Experts of a small language model.
Size: 14 layers, width 448.
Below are experts of layer 5 (counted from 0) of a mixture-of-experts language model. Rows are named router (the router's row for the expert), down (a neuron's output weights, with its number) and show model dimensions 0-63. Each number is 128 + 24 x the weight over its row's rms, rounded and kept within 0 to 255. Numbers have three digits each.
After each expert's rows: a language model's description of what the expert responds to; "raises" lists some tokens whose logits its average output raises strongly, later layers aside. This comes from a sample of Wikipedia text that the model never trained on.

# expert 63
router:154163089128148138147102139124122113130095137120139158134147153106098117129142118124143098143144076125122137137155133141079103131164088120131153122112096085158133105132097122120153079104166165
down0:131117111135133149124131135087136118155097099119123097115108135120126129123131135131115120104116134061103153118182158153111141144113115112129121161107128107125147101136158138139122095152187190
down1:147095147125111135151171141120061131128140137133139119124103167085139151103141138109127168144097158136126104110093135084142116136158141148131102129150130073146166140107116150161116155166100117
down2:120140091129152167113145083140174150130123113090103086085100088157136156164130124104119113114121143116151176131182127104121143084138126128139089142151149163121126135108145118098090132143132131
down3:163060101110148156123137127125159098075094105106165128131086114155177114073132107091174127078101118133112131113157116137076167146130104166152114125125144107121136140104091146117159188116136120
down4:114127100129114118132163086112142128169108160103120169121115129145134129123143137094112148120134135101095151115146132122134109104103115135103098115134103109124106082161151135142139121118100134
down5:179110129094136145144104151168116063132134140172125143122119075145109131117156093126147102110138147121149113108098135110144111147151131081134175074122131182124087109117121139093168074103146080
down6:132108143110101135074152124137157175094132127084117135126111140143117154149096140152110151128149166174148131162118136125134094091129153151114084168135154151125124141152121128142151169158062121
down7:125101154159135100136167138137133105123101142160115120118160156110092150114112150125102148157134090121119152095185158164138130139075124138122140111103106096130098125119152140104165127119133127
down8:116116140105097118092169122116142147114127135110113124112148108137122159121136135131101140158155142143142103120172123139153133151143137152138108173120163140094144144140148117159149149144090139
down9:119152152119150107162118138142143096081133130071143091163102159119110110126176077179130119127132106138101127108121112114132112130119146090138136061124146152136145158071137161120142127108102149
down10:109125150148132150098124104104128142127134130107118104149082098148110160170149126140124121128147167144111130116149134134124090117147117082104112117130097084134123078109163165107152110122151124
down11:128167141115117101123114150161105113132138120105125142160134184087122109098128116123124151126131093124151122146080110116153098096173129148127155149141138127146090139134099111146130135115104160
down12:084139118112081092122153156109102173130126122144134109138120172097115152124077127116131172151168120136142151180110129111144102107161107157146127181127099113111127148078115119175148175157097105
down13:093148137093113146106116119123139205128120129113138152157133151141143134138121115088107165169119140166105118119121070097174077114099144166131087173151111148108098158130125147094142170130084119
down14:093148132103125116140109152143128163095174105145107121139119090144154109099132083146158161124118130127118135134158142183142124152151138173134143103141134180131125123072131146118135127085132055
down15:128139147114187113155109123155150088122143149147132123110112089151119091086131112149137056128105109100137100132125124122123145146110146098121178047160133149146126125130159090083143090109195134
down16:122149149112074144107151142118114142134141117100126126143163168111124146146139146114122167118145133148140154128151109128118104135130143124103108191119132089124111143113099125155129169167085114
down17:110135113131076158119142132121118171145109081100101104166142163099153174142119138110116172126120137138123125147136122122128145128150131137134127213115099088109142130120096136178133166157090125
down18:159156143112156141115118156129080064135138164127137120107139104121114116121173172123146061102100124144174093127138127169101162147126137134127140095152100123131138095135123112101108083132180147
down19:171129123129180118140138130140133065126108148156139136081139109112141115120124148125148065103111124092142165143123164119116177144153107082105189084124131121147142112179119123101126071129181164
down20:129131105156179096150104110121109134103130130074121103145075091160141149130161138114118138130176085134082139119110128143164110130133142156136110116154113097158131108123106150190151129109091118
down21:086143127127119120096120125120106166145134119094108138147148139114145145157126138131100202102139123166108143125132086110165097100117120141135075204137110111120124155135123160137128199125052098
down22:138095126115124149101168150117126131164126140138140195118125119120126121145149175128115128109135153163138154101139109111110113139094090120122119151149146082102098098147111138126134138168108140
down23:128142164109099140130162160095142125110154130133135086153127128122128142156116153140165150111144128134101102157123088124099137110167106129162133155108101134139154183128089113142161155142127113
down24:080138115161109110151068134126157171067132114131134134115123101134120145150143129118102123136148154118097147091110152133121111123128128126121121138125110129118099119113149100152097124138102143
down25:102134159122105130151155149100089102163182131094139133105146174097109099123140108168101151117101119184121125123102166115104142135147119172124135112142145132148143197089114143111144134167120129
down26:110116124150118112089126124131096113158145153154149135128144134145099167133157167129080158154125128120116186170143100128112095113111126088103110150126130130132095142122126103145130123141094127
down27:135126099109179133154126129151157116107107116131142107114144112118104094141096118105156085114149125141129151119129135145114161129124081083157155104140106124153127138159135101160143105162188161
down28:101121175131102083116157141090111183114120101094120100131134136085131149118087144110130132125167138156149141134158132138123138118158119168125048160114134102133135154095126128171124138162108076
down29:150102157106150107114182140138116122101099136103133145089133151123113131122122159093081161101142145141131105106125113134133151080152126114086164177116098091132136130153137139133119185168139126
down30:125107088118146073116137088136163144120101114090118092168141143130125114135138123123101129165134116117101092119075127095155169139117134115137076117126122106121134133143158165128126145118102155
down31:133133135127202147157125140124138088118132136147127118103115081134126107117118119135139040122132090112132146111117154155109138139126118084121146088166121149154122107134183111117150087116172160
What it handles: Closing parentheses, brackets and braces, often fused with digits like 3), plus semicolons separating list items.
raises: " |", "\n", " and", "\n ", " ;", " and,"

# expert 3
router:120089141109125113132179144144115187130091111102109127156129139118127115132146113138112148085140153141123125138117153142147183118154118094144143150143131143146121093139131128110118164090167115
down0:129132135118075090149131140137102091086169125122163156130127159077116078132096093145116099117140157111096144138110155108150132150130111138125174124143101082136130114113117115128105092140103117
down1:125086111138113082146122125136092109126134124125137157119137132148129105117137095119140112100126097100132147129097169126091142141118137114145165114175115089103164133142109121166122158142174137
down2:124122128120061142105121129133115146111144142150114140127121130151152128131142104090125112159117111147123100148147173131106121160125104133109110172133164167110140138104131073110104094174097121
down3:146122143150128120093096135158130135118119135177150147128117098130129101058126083103123099150163127102156119133155221096126119150119146153152130131153134167148126151151106127129086122141093130
down4:183148103153125123135182128173096148156171103141129124154126141108105125115136126125106127094114117122103135110139148137125147099127111077137119149159137138138116089170123145141134159116117119
down5:126150129126134102115131099142141142143141123125148142161161157132123131138116095154112110131140143128149138155131153094103136140139113113099135113173092191128151153141108123101114122152132135
down6:119132136160180109116105139107073114098154109133130150142149174105124141163167100100104108132136157107120160102168182141099135149136133131127089130162089141117107082106123149139147149151105176
down7:145075121154126115103121138130151143138113139107096122106113122137151144134069143097127113130116119170132114108120081141152130097162137138120139110098105120065116127135102066144164137131149140
down8:117127116123143089153123102087091105070128163130103160129141143096116179146118122128117092152099101144096105141125135099153105177112102115126138092171111089118150156153138142124093118103138109
down9:106152092110129187147101117085136137181150166103139150143148099132135119166170126135154109130140166136081112139110141114105125101141108113136131118127138158133191101109129127145097147088154103
down10:150111106120139119184125119137099136131132151075129131083110136130127127140119133111121159131145120112134134132140143129126117117114136152168140136104151127090117132100199101111138154128170123
down11:146106113112092134155121121108105133123120114146120117115123137109127093112142117136130100164128093099149141166133182126121105159150114141132142097114127101161123092135124108105134171094143106
down12:140157068109144127140135112106097080145100125146153132081147096154123103133142137105127096114122160125111157120130184156101106103141130110139173143126158154150165116176112063133115103113143125
down13:102107086118124133127132155119133124170115126151136119116105108186126145144120119138161148171130126114172072107115096167109119100167159139100118124130159121112114101105145122099119119142114182
down14:122146128127135134111172119087152136114127104139124124135140116149163150121142117163141153155132167115102126084115143172099108142183132134126160178124174108144098136126135184153091120138112134
down15:163150142097131150147146117132130150139096121098134144118138115135134127174135141179122102091096155129129119124111109138133128146134140109137165150153145131162092141134113117104125137117152097
down16:112082130109131132144077140160143161121105147121159150130151153143102167135092072172150065141129140111114131160110131142117159143086087132158133123116110165119161131093138108132085087132131149
down17:150122113172130101153098129110104157147124143145102142122131094101169176139145136147117110142124064144119143152141102134108103120133163115149149132148123100145089144120108162120155127165100119
down18:098120140163121135106165122135123139140158118116173160127130105147110135093158115076097120125136180112166136094141135123121155142106127100089126096123116142116144148125111088137112136155112127
down19:152159104165112139094140088125131126160145123168150111168121147115129188124121163119101128147147095096116114139150099160141123131125113146129112149129110151121102121138156161097140135152161139
down20:117135125138165178089135130129147082103144133146089139167111145129097129150134133131149073145095105126177133169131126122104136113176130105164104122128130145138110138157125143116142152123110161
down21:137111126114146119169167101094100118119119129114118065112100112144171177156149157133113109134083083191125063115117121097136113143124141109144079131136149124101085113131137135123158149107112118
down22:087138133150116134161136152145146140128126156116142125104139153129123112135149115143109116111106135138155100114134118151121116152145161137122124118092158111105118076114116171153156095133136135
down23:122144176167100105166092117124121120101147095127115126123148125069123120117165109149105123108122158079138158173125084088141188107107064146095128130127104151133117120128141153084142114132143115
down24:132090102122142141136172139105116158112143124118151135136101122131134147140164131123089094106105135125089137112137175162101115149127119100142108125152134141144086101127147110137149129127089133
down25:126125146094168150124154125113161174109143097106144134131096140125145144146122185151109146135124117162123125144138104126165130096106137096146150157098108119135094121109084116119137124127112124
down26:101118147116154148118127094151153160139139147086155123106144144143136099088103133116110184123137099104097133118084082137117163099124093100178126118124115122134123141089172150138113141079134171
down27:101092138142129151156110117096160121132124158145142190110106122148110165122106136080137094154125082132168111088136067161101148124113117131147117142131092120155139108162124138154117149139159097
down28:136117115134096115138115146143152142150096132106123156129134131165155140106141108075096090115131145111173120162166143139086147123132158141076148138148154115184126148115131119139127096110103144
down29:162122130121138123127121097107121150115118142141165162155189151116110123161124119102144104149146167153149115120135116150083130125158134114101139121204111154109144130133118156138126114139097097
down30:136123112118126101132148118127159157193134134078150119125096084117136084128128161128108133130138132136112130125117098116127130112149104103088144150153129154193130130177120148103118114092153127
down31:116113124125112117128114114150109120105125105175188131177160137105142114109129104169117108096126148118145143151111198120148146194172136118141141148119126105123124128123128145111131119112114150
What it handles: Tokens opening a parenthesis, table cell or clause, like (aged, (199, which, where, _{ and ^{, and capitals in table codes.
raises: ":", "'s", " in", " that", "."

# expert 0
router:127137143152141103132153124159130180151133120125084158123138181112159116157156106120129122113139145121125117171131101104136167134085136142106079144126087149120133147138139138164127125125084153
down0:169147091163129109165125123105127089133132128170184101154149096086131165135147121100130125102109152122093138152130098167135127147087146127145148109131067172111119093128118132152158119095125117
down1:108111098103111164097098184157114167187075149106115135132134108135103124143140111107129091132119181196109117133117121070123112122093138147127117128117124110144125089137120148142133101153105146
down2:152136099108109130156161097148111069117150132119111164109147142137154114147143170144157142107094136103127134120121161137105114171109200134151124174097135129128106158160095139122129113109126144
down3:144149117173160085162151110135137123105110111129157190138116131109135157152095121131098131122112174136154136118145102108116104104144158123143138106158106144111176098146151120148116131158133114
down4:138089090178125113131173077145137150094111173123125110153178139098130143138116132105124127134102097133133130147105127136118131129120132137106117154146115121157149125119116115136088093131162128
down5:114109128120124106125097117092140139108146122136141128091111102130134115104132140152110113094087169147158171126092108117133113144150153105087141104146130111139095126130113166116158111089108118
down6:100123157084108146150083168118084123138133102087151137117138117133125140116155127134147032131162146147155113160104154116080127112141150131143165137147149131140158118143158144127110095107137117
down7:113128138147164145092107141112111125134110147138126119092096150137158149095158171109123122113135098097107137106143152135117084126132131097114152132143125091201119134102142103082146179126139128
down8:143137126135178111122173191148142136137138149117155129104137115108141122121110148111141163099119068143136111145141140134126175136135081127141127130098133144216129141141132169124104130137111092
down9:135146121108138138119110177140111158171119119132106136143120111182131141105121122162155108108113156088159115146117113124147138141182146132074141119076161168125130128162128129086162105118129123
down10:123143121125160118103112126168141154145141136118152167098095108153131148112118118136115113131142149133116119140124140134132144138138148158168124104144119134159131128124126164162152090182137149
down11:128131138128143124081129118168113135135141129113117141128138124133097096134163166151125152108122156115125109099108108076109092139091128136093095153171153127098124148133154125133150141154176126
down12:131108125116126114144120150166163156126126136161140115139121133107132123135141105154161140124103112092142131130129140159180187153121099151127099118132165117139111122163157109114132122130141111
down13:103141104121137132135116150184091120163090123131127158184086129122122134160075118135082123121164097130098160147142162087103112112097125165148131128121161109138146110078111151140086121151150137
down14:159133137117159147098155110159105124143139175114098119110099166078140072125156124120140134122109111124160163126129141154131098136139111154191126130127147132147145130132094115135123069114110143
down15:153135141114115150138148115155136108124104119068142152131125124130122120119124140147164098145127143095163162117102133171131130134106134135133126159086115133122128134131078118099149124105079128
down16:108114126142132123111156115103139109148121158117136179146143092110151127126101120153123138141113100158153094187148105125123108124138154101131109158187124110133152145117112156135144111160140130
down17:088125119155140119122161110102159096138152105146139150145149107154144099093118137117101131136113117135186140146110098119098098124107158101118153145115114133099121146075096153102124117158143161
down18:150109144107131111137144125163097126119193115144138136126098120147147091096152130160113157129102153118157131138128106096082135135104155129143127166133106120094132086096122159123129152126062148
down19:148101160108135128114073109138104136110117145114152148140112113135181158127128151116120189136105124119130138122084106158133131129154114106126139144133117145148121139134147096097105155120095063
down20:174080123115120136143080125128126099126104138144135127125135115150124122174133142142111094118149109153154171113165129083132119134122133132119133109127192165110114129145111155152128131150125110
down21:160151145133152182120209143144122137157122182166099115156148143105171109121104122145182123149146173105157130122152176124132149086154163140108125072140092117125126157080129089133104158082121110
down22:172110138109167125081173126159136102127087098100126137121163115135173126148117111141075102180143120114128178145145141095120120151164151133103144121134139129130145150117143147108167137132113108
down23:119137090114102107120094146138116131173123141126134159151081162156111115082120120155141134106106124128087153133170117106074079113113144102158147129124112142131131134126151144120139091102152155
down24:101132100176094147143127131130153136069113135160145174144103078141174155140116132132090172127160074145089162111152140114123138138139145133131137119101158117164139124145161155131138110166148121
down25:136102110129129111129120160104144140117077104126133099145177095115149104180133085120129125133151151139099101108140119136158147120125141154156131121126133089145106130126088122153150160132105121
down26:114126133116128147103069103121163152130144114144139157133127102129156118105141124118170162068135133111133122141111144139136144142128059101137119164089183132104159128142134186107135133101132133
down27:114130094128106154151077132126123122136159137126137087118185126117137121111137119140130118094100127135137136078164147150123144132081189157120088125123131109135113127066153118116109178081112146
down28:116130131128125125089126131125098142159113157109144158111082130126138167122182155151125137078135133147118119128165127115120082151150141117121135141109134084133127183139096159123147088123131100
down29:137168088121136129105160131161137081121120163129106129090146123106151081165130154122138123150130137083111140128116146089107078139147144141172171111093147116127101089099121115121134134121162184
down30:153094070104101141123122093182118141080130130119110114142104132111135161135126143124109124095116138152120140122134131115134143121159159138167139140104124113097135138145085136149127102168108131
down31:127121113103131136138137141147125135151111120147147115123135138132117132150102157159161095142128120130147143088113103101133167060113109133141112165159170095150127109144116132145097127130112123
What it handles: First pieces of content words, often after articles in music and review prose, such as compos(er), popular, critical, applic(able).
raises: "ator", "at", "or", "ation", ",", " and"

# expert 19
router:152130145123137158136117094114166149075122138133140153155133119095149144147148135116140183085127149146104132117118094128167146110097143148153153159080101165084168161076142151182143104159076134
down0:136143105140146115103138153140119140118087096106147084172093132150116120085119141162161171173145163102114133107122115136096153107121194131132184148138146129165107146148152160144163144170153120
down1:109110107100168131140144084077099135101099102130134175150141103147106092098130145134140173162126103120097152135121126127103132116104122114138127090109117122117136171161137145144111134136145092
down2:113153140083123130153124141173126113148134168100119123145059182159122148156130150115158123087138106137129111121178148093090116096146116102088096121118163139098102159104107100137130120129114138
down3:096110141144122155121109122128186085158101142143139127125136145115135096071115103123120122129122115107127160107137108144151151148172117132138115170141132131136137151145111156152122090154084139
down4:139163136111128121143096093097124108145074109099149092142144084178159120162107156148142152149105148116125114070158115137117102158144146127112113132116129151102124129156160119097154144128150165
down5:145176129098133156111142124154159088150147166141133100116144125156118116169118147116137099081139080121164132138114143090126128130151123135121148134104139119098106101158151140118131095122128108
down6:136153096124102138114130161109148115103142113113080148094167132145094115089180132123123138134095092118093102155141119100125123140123135130147105089151137081129128143115097114154102116155121091
down7:100125148129131139142096126131161134136114098134123140150114128130129108167086128127104117129144141147144156118126085127105160104118125156149139146129149155112077098098155074101134112111138151
down8:105113113161145140119179196149164138105157136145100153106149141101124158110135102138112103110146103126115144165089165148146122080103122139170129100146150107133133102151112157146138102139126078
down9:152134096156125144139102117104109128119133131138104106147160137121176131133077152161104169133161106112094131145123122117145134115135158160135172142142120091125138116141104100092128129166070114
down10:144122117139105114180086075097104150173101124145104116113119128143104128148117126130156152173102153113083149112164104158122127105134126115091107155110139117113145147108143106111093156117127170
down11:105140106139127131089126111142142128157139113134137142124137136111144081072116092107104077117101105105107130160127127134171125120162111112152118127139126106152130151177077133127176106176087132
down12:085122140160143167102117126137156105120166146129119129108126121126140139110165113205079105145112128118115119162109151150145115102151126116153130124160136128154110115112090148145129167137102095
down13:166139114129077114123080121105083137136077134130160099128155083147083114156113155139123185161123158150159158080103105153116141148126126124109136137125119145110136141139138157101135140143126170
down14:119154129113130133122113168109175123138155098156138152122164146129140124109094109100101110106156113147120148158151140130128123140142102099145084119141134099126129146140084125134125137139095111
down15:104112117085108095142180137122119145109149108128110150125085084107156117088102123136092132133149127158097117118105139112124114136106123129167118139119112108083109152122120119131137146162157121
down16:173152146136101115127083096120118108151127140126164135151164117127132124134122138112145161134129181120126138099148098122094110156122126118115133145117141103122115137132117137101150128109129171
down17:125108125131118126106113119116118161101111109153148113134104143156098092128078166084160145144121122127126158120139103069107125130122131187124157146154123107139130155135130120098082129132113116
down18:120101119129135127166114119163145135133057127109102138125125126135124137110126100140129153140136117121142121166089120187166123127121094137117121118103187146139126147136151142109106142125137138
down19:155148154157149117124128146116103135095116168118037118137128147110123061106160160146114156114148108121111107075146158099118118135131151127125109139085142115117121123116132125167129142205147147
down20:120119129118139151147188114141164132062127142144130155096134138140146179125132111120123163116125150111151133112090106126093134158121130118064161150068127130169134138108135119132144110120121121
down21:159171145145159095128082132146166124128097123130131126147139103144096133155142184086103176106129112099158150099169137099135175169129124165133142172104141118098133124145136125136153102164108162
down22:121119150110122149093158129144145147080117106152100163108088209107112126092181093109094134119134071114117145154125140117111141103117134083150106144115133133147117134120093114145114135100124076
down23:112138130148114093137094092092096126152092130130146111122131109114140147142105138128131148143104171133128110086144090142091133155152138141109111142140119124138158147116153125088153153109123175
down24:116094146165140150125144140158123155121096127107124126071106171113114111137116183094170177122153145152168159102107118117130154110087126119121117136108113132121112113114139137098114137130143133
down25:109139124127159169118165168159166131117172128119113152121149150110123145101125122143130101111147093108147129173079169133159119091113131148137131129123130123136091101135119136136116115135134077
down26:172139123122105109125132104118096107134090133106154121152137092125147153146098161099134142135117158142131111096153105118108132188147133130105131145096104108121131124117166125104132118119165176
down27:148127200137168089147110116116098148158141097130107106139120122151171109109117163137104136117129119106128144127127114136171119114059129129122118129102092137110125165128116132132135158138102110
down28:145128123150112139126105128111129089149138134163104082168135083122131140157127145110122111121146112109099111115129136114109129145112112131102077098097149132135124134139125138144148158153093123
down29:114130099140103123168122118122100131089111144113130111154150108125117160152162095146126125123143109147112087138113116171108109122115154109145149118139093108119125105117099116108111163122153152
down30:148157186150112137064152159098120122151115111171105086097157123130140144129118093182113096076087113106116117118210134081126160103116161169160094141118150139130107123114159127135100118113162097
down31:146123125138151139141130171113090176119112114141108089080103152141122104136094166138179145133141168146127173125107153149061141138132125144111181163100108127149139127127118100145112138132117118
What it handles: Adjectives and first words of multiword names or fixed phrases, plus some the, of and in: Great Depression, New York, Black, Un(titled).
raises: "ness", "n", "s'", "est", "own", "s"

# expert 25
router:150121140159104134141127097151138120146143125102128147141191128172150128060106175093127138122163104146159106137108165104093176136167145121127121157084162160112184172114125106094134148130147097
down0:111147162176110110135118139152073129121148099143093152140104117135077136127096144109176115135140102167128140151150099140093108143157096166109106119123162123099137134149125102123102124146104095
down1:127178114141114144134170181185157132092136118134136166093167129182116110180090150156122128140150161161103073107138129104152123175171090151154157134137147151131106156122151140142138186144140132
down2:146134152104147140101127163134154114129148106140163117184121135133182086113128141157123131091107112167137118149131085108144124124119115144123106154089133113130106187142183182128133129116140133
down3:162144134126108128124161126170111123153110139157111143123103101136091117107112137134125126143143112095142135146153101106104161126159118127137120130152107134101142146131157108148116119135135107
down4:110152113118115121112150125119095151127088129137086135138139118102108118136103106138122124095111082147145117130092147148132116128147134117095125129122105145093120145146108125075156136157140146
down5:117142113130180102122111126116084100107099149123101127113131127100107154150116135124119094127122130146120122128105135103143165110149094114142123134135145138124152137118165092118150156135154145
down6:150122109153148125133118121105103122138123124109110176135129104061147146128147184126114128103075111102170122127092124103105146151145159112132166094154148127141125116161068100158118118093141096
down7:130124158131133135126105098131117099192147168149122070141115131144102117146092160130134105114155107141163117112085118067130135098148122134171121122189181124160134106146154148097115133125082118
down8:091114129122133143110105161148109126094146130107124136102126077125107096091149157086161121165113110098128112135153147156140143104138101125128131140128126133115156142122136112125132132140108145
down9:151083147154114130155082169160130154139168116152109096153131132133117101173146148068137154140134098143173120162145121131158125155156123121160105181154115121169138118128144133148141145112130122
down10:126185108147102099128139118105188146120122115163166135128096125120128122108131155104131128113093133111146111126158111175120181155128140127129133107106128105113117086139083091112135126079128105
down11:089101129149130122111104134125174147112110127114112139117094124106124159183155086139133161143131133118137126122105124118167126131114128141169163131105086110096101098118137149108142163160155116
down12:128149135109143149168115118114105125112065134101176075117106163104147124104088152105167114120114126114094117129105142141098130109126151129112125118126133139157144177103162125110141175158125093
down13:153079183085101089190165114140068117143168082086163180151153137106142130134068140100132122145106168144127159137101138073113161098145164146146113130138151141113151164145141175140099137160078114
down14:118135131131130072178123133134107116099097169138109098184146080147065071165157124140109148152134126167183152123139113107081158132119136120148130138145136151157136119159168128098127133162130172
down15:131096111128131091159168102099121095154103129122119102137130172139132133120117114109131140125101129117150153130089119117109118154161117125124108140119157107147144083112080112080148130113125142
down16:111135169143126158116133152163102152131113110133098123152109134133082145123142076126089090158089152116154157114121099114125123135121128098133106082162115121122078118120181117124181144153101100
down17:103114113142138118131128097138145112102107137145154099106128122130137101114167135114125095128142095121131128089136092145109144113089204102130148112138115191117156124110159141133091114146128146
down18:117107137177122139106114134128102135070146130089126122153119118145150123092147122154106082146118133117086129133146127134132121111144147133132111122138083172108095174134135117143137118120138170
down19:106107110105151104092121086118122127146112106155139125124148122015110150138087133151149152124130120106124082136081158111110158151118108096125126122146089106105138138114146160129138146119113128
down20:119090135089172123162100123128122114131160155160129155116130140118161149108148107091136132123111136156159167116140091106123138119129093172162129115156157148112081112109145143137127134078118152
down21:148125166107164102078119156127126127135148134130115114150136173169135085132126139121132140099109127137142130160151095085131135097151155180123136162188134103148127124101135150142164119125130113
down22:129145114126150123104104127121109091108187091148139104160156123142124126110165144154113089101128127140109150117142131115106155126117145098126091115123127162095132134135157102131113110126109142
down23:113115155098066113180151152135101097145131113116140151102158112108141153126082135113147089133132158133150108108100183145117133071135149139146129121156161134131189096124160113094136136152089088
down24:148189094139115157077164099118167114139126123116119145151119112154085095143101092125142150156143110075116124129127143093132116156124128103112144157114106133105125132100131087109111112157127130
down25:117145124113139111154123120127137115134096115155155092149100121133112116164134172131125153121143184140098140122113119151098081108151128129099129144146166122113119118114150104108109098149074124
down26:118140117127119135150121137156130121146142121146118173072110111102083174140142121126153156117106133127125112070120165132183096117136108102200158082134115134096105124152135157143116143128155110
down27:143137112113144068144130123170063119121150121144139124125112129142118164117176151088134138139106127141171131124152160132121132169100133157141144135150147117116148084112122129123173121136140103
down28:135197092135104145140142133120089121118102135125154093135162120123111124108167108156104092114125165123114129126167145161084119121149121116090124147110144125135175123111121072117124160135122124
down29:109139161088091108121173125123136101141099121116153146178128144087104118129082130144148117134157129130110123122101178127146089160139116159116136126116118110140108136099123154104171160108127118
down30:146142127168137151123093145137139136128146126117143137127151101133138148123117111174140137112116140142130122109138125154111117125139118117133088120134139142147119129140144111125144151157089142
down31:115137097102091130134111137101158107160134108133139127129132178122155152105113139096102145186065111123150111137152125172110149118148140138107152144147130100152162118119076088092120125097124119
What it handles: Tokens in footballer stat tables, scores, heights and coordinates, plus Portuguese and Spanish name particles: dos Santos, 6 ft 10+1⁄4, 0;, Maccabi, °.
raises: " to", "so", " and", " ever"

# expert 7
router:137132144128109110099124120135089099102136111090094132189101124090155156111125139150137100133123099094137095126142108105135119103150117108137103145160084142128065132146140135164150142151113134
down0:113146163127119153134156122143115110105138086171162147152127121133145120111152140090155113122134118103122089126127156140097111139134156095137074071110166109100150148149090107126133174160138143
down1:077114118160069118094116134117154136145086120118096142140108108115130091158160092107115148119143165097113157111111126132082105139155112135150147113133171149109175131125131178089139123146120132
down2:131177151114117138131165152121120134128078152090144166078135165116127142133133147158094132092126072135144162152159158188081126141106121127111127109141135119076148148092152092101074141142157101
down3:100093117138113150153117147135132099144131090137127129123127118126129098146109118106113101165116149114143100106079119117103113118135130144156124111155173119169126098141134144116163130146123131
down4:152113105093175149165188135156126123113150182132113143077106133138137141133126131114096089133127092132101095111133091097120145123158136096088135136124136104122149151175107094132145141144188093
down5:119060135154097136061097110116102114115173089129115145096126117118114134124137124110121141112118110089098116137164116093135117137132132169155124186113155093093136134115118127091170125135133134
down6:131120132130129117155105133134131132114101115114095118140148144162149154142134114139085105059127095118136083155136139133148145147131124082124116132164118108131097130115164125132143149136123131
down7:194110127130091108114117112122088157147172147133099092099115110096101082090105097162129122138091162139110150093149126056121116146115121130154125164123119177098177091109126144131169102142115172
down8:098088110106130130155104132139165124143123084128124116143120154135103095121137105143087100175105137119100141103158142134087119153073133108159103115147128099136134135126142147137096160115130123
down9:129105111174164089123148122137130123143113120113144177104177085124111136159128151148147110111141124112118150142107095108126096158160157107171144149136175111129132141134110162140130119147080077
down10:111098137138105121112109099147141182163167095110090123118140131163099129057145146128102106125122138156130142125084123098116114147167190156163140109123097095149148168109108155152116172168108148
down11:138165150125173141089101155162173164131135161103129104153139096109103151126101138112115145119114121103093111093150108149154112132104133126121115123073133150145133084159145121118086100119116108
down12:166096121131147136101137092124097121165121132135096169129121144134161129146135158157141150100142135152124150097113123134123100125098113128117147159153096154109131138130149150145120099133153147
down13:130089126115153135125135089137117121130126116132149134154110196168182083165125134121140158127099135109137160121141103115159133131113114140119124117151139089117150112137138086123137101076133152
down14:083121128127108138144140162137156125114121110155114108115152103161103094158125092110085108130141131120133132147120141133133082124144129156191085106070162147159152126106121117140081106127099162
down15:081067138112113177124097142100142107138125119134127159119159107143117110153127114169118100111103149126141157110134097133097116162129125105142133154122166108136127110137115161118157158107156112
down16:166175101122112134144139093131137151086121154107116118087085137115116163072124129103111121122176099100141097144115131161120163059128116132099118118119080138140106115108105132127136131141156140
down17:144186077123105114145162154154110111140113119144148084092122119128137148119139138122138110151125138161154105125112156135140131135113134116110131102105098177125099118142115115105128148071127113
down18:124134119106145129148178183171112126112119134141132108154155192159131100088146129129155143141132119136130088165065124138123150184165144114161126125113091117116116090145096111129090133137142105
down19:137196107142150136126163155135175179165130174105112105139119109103067129097131158111133135134155091154135099124121135187157100082168127126106140115135100143153106143154114107142117112151136112
down20:133122164112113133139184120125112177178156118121112111156133128096110133134142105135158176111098133117137123161146129110193138122126088106106129158162077121102120108141164118124140118105112128
down21:149117132170172145159118128110132127132127093097175107134139119092116148164150170069123129136106190115124075127142127110137121131108119100103134153104168135143140142113176146115143105154180098
down22:086113110125114125146091123146162147138140054134070146136149117149142119170132111108116093121106141183134128129129150098110102152141127112115132089108172089081144141116155145095128158161116133
down23:134126096126064113151142108129120109097130083159135145101105095169113106123153039112078103137147129118126148115161100164162131162117131144146126131134141140131142132124088108111123137139120140
down24:123190132120152142140108154141140160130132128080137107159132140119081162143112137089152110157121100135130126075141128143119127068154123166101137135113107155131105146139143100150141129164157130
down25:141128155108128110136139112128114084080128123124167101121131134140123120086135114078123123106117082142159111115137137166114131100127148101157107139136087118154072139093141108120102149148159149
down26:144102161111115129186133179105103112155147117135125087126145151082156113095134133120155163096092135109121112110113144122091131140156091146097127108162100094144123150139175136152108125102161117
down27:150073115129123102146091116127150112105107148134132128089169116144101143100152100131121108132137124134102145141108151140102132138072151142109101098137165116156125164114125091101089141121150118
down28:152143162147166147160113135134146134136148141129139109153092120077163110080100132132116107118124120094119121111137097157112134122115126099141130105105103194134154095126095167130154136093132154
down29:158118115126108113120126122118184124137140131115127159097158108132088158101133082188116144121125108139133143142160109143150123147120122115128134121137141159117107161118130105122126116115133066
down30:126127169115134142114078138122093166105122113163146136106136135138105097123110141125131079133132090116154145107161104127142162126122104115146139144081124140123130103151136085124140106104160167
down31:122130111116112139164133112119122128117121143097117150101067133129149183096105173150114090115119135133148095127150119111126148089132126130090149165133123119115132111147133143117118121135169130
What it handles: Ending pieces of a word split into sub-word tokens, in names and ordinary words alike: quarter-ly, embod-iment, hel-met, Trot-ter.
raises: "ric", "rey", "ine", "he", "un,", "ics"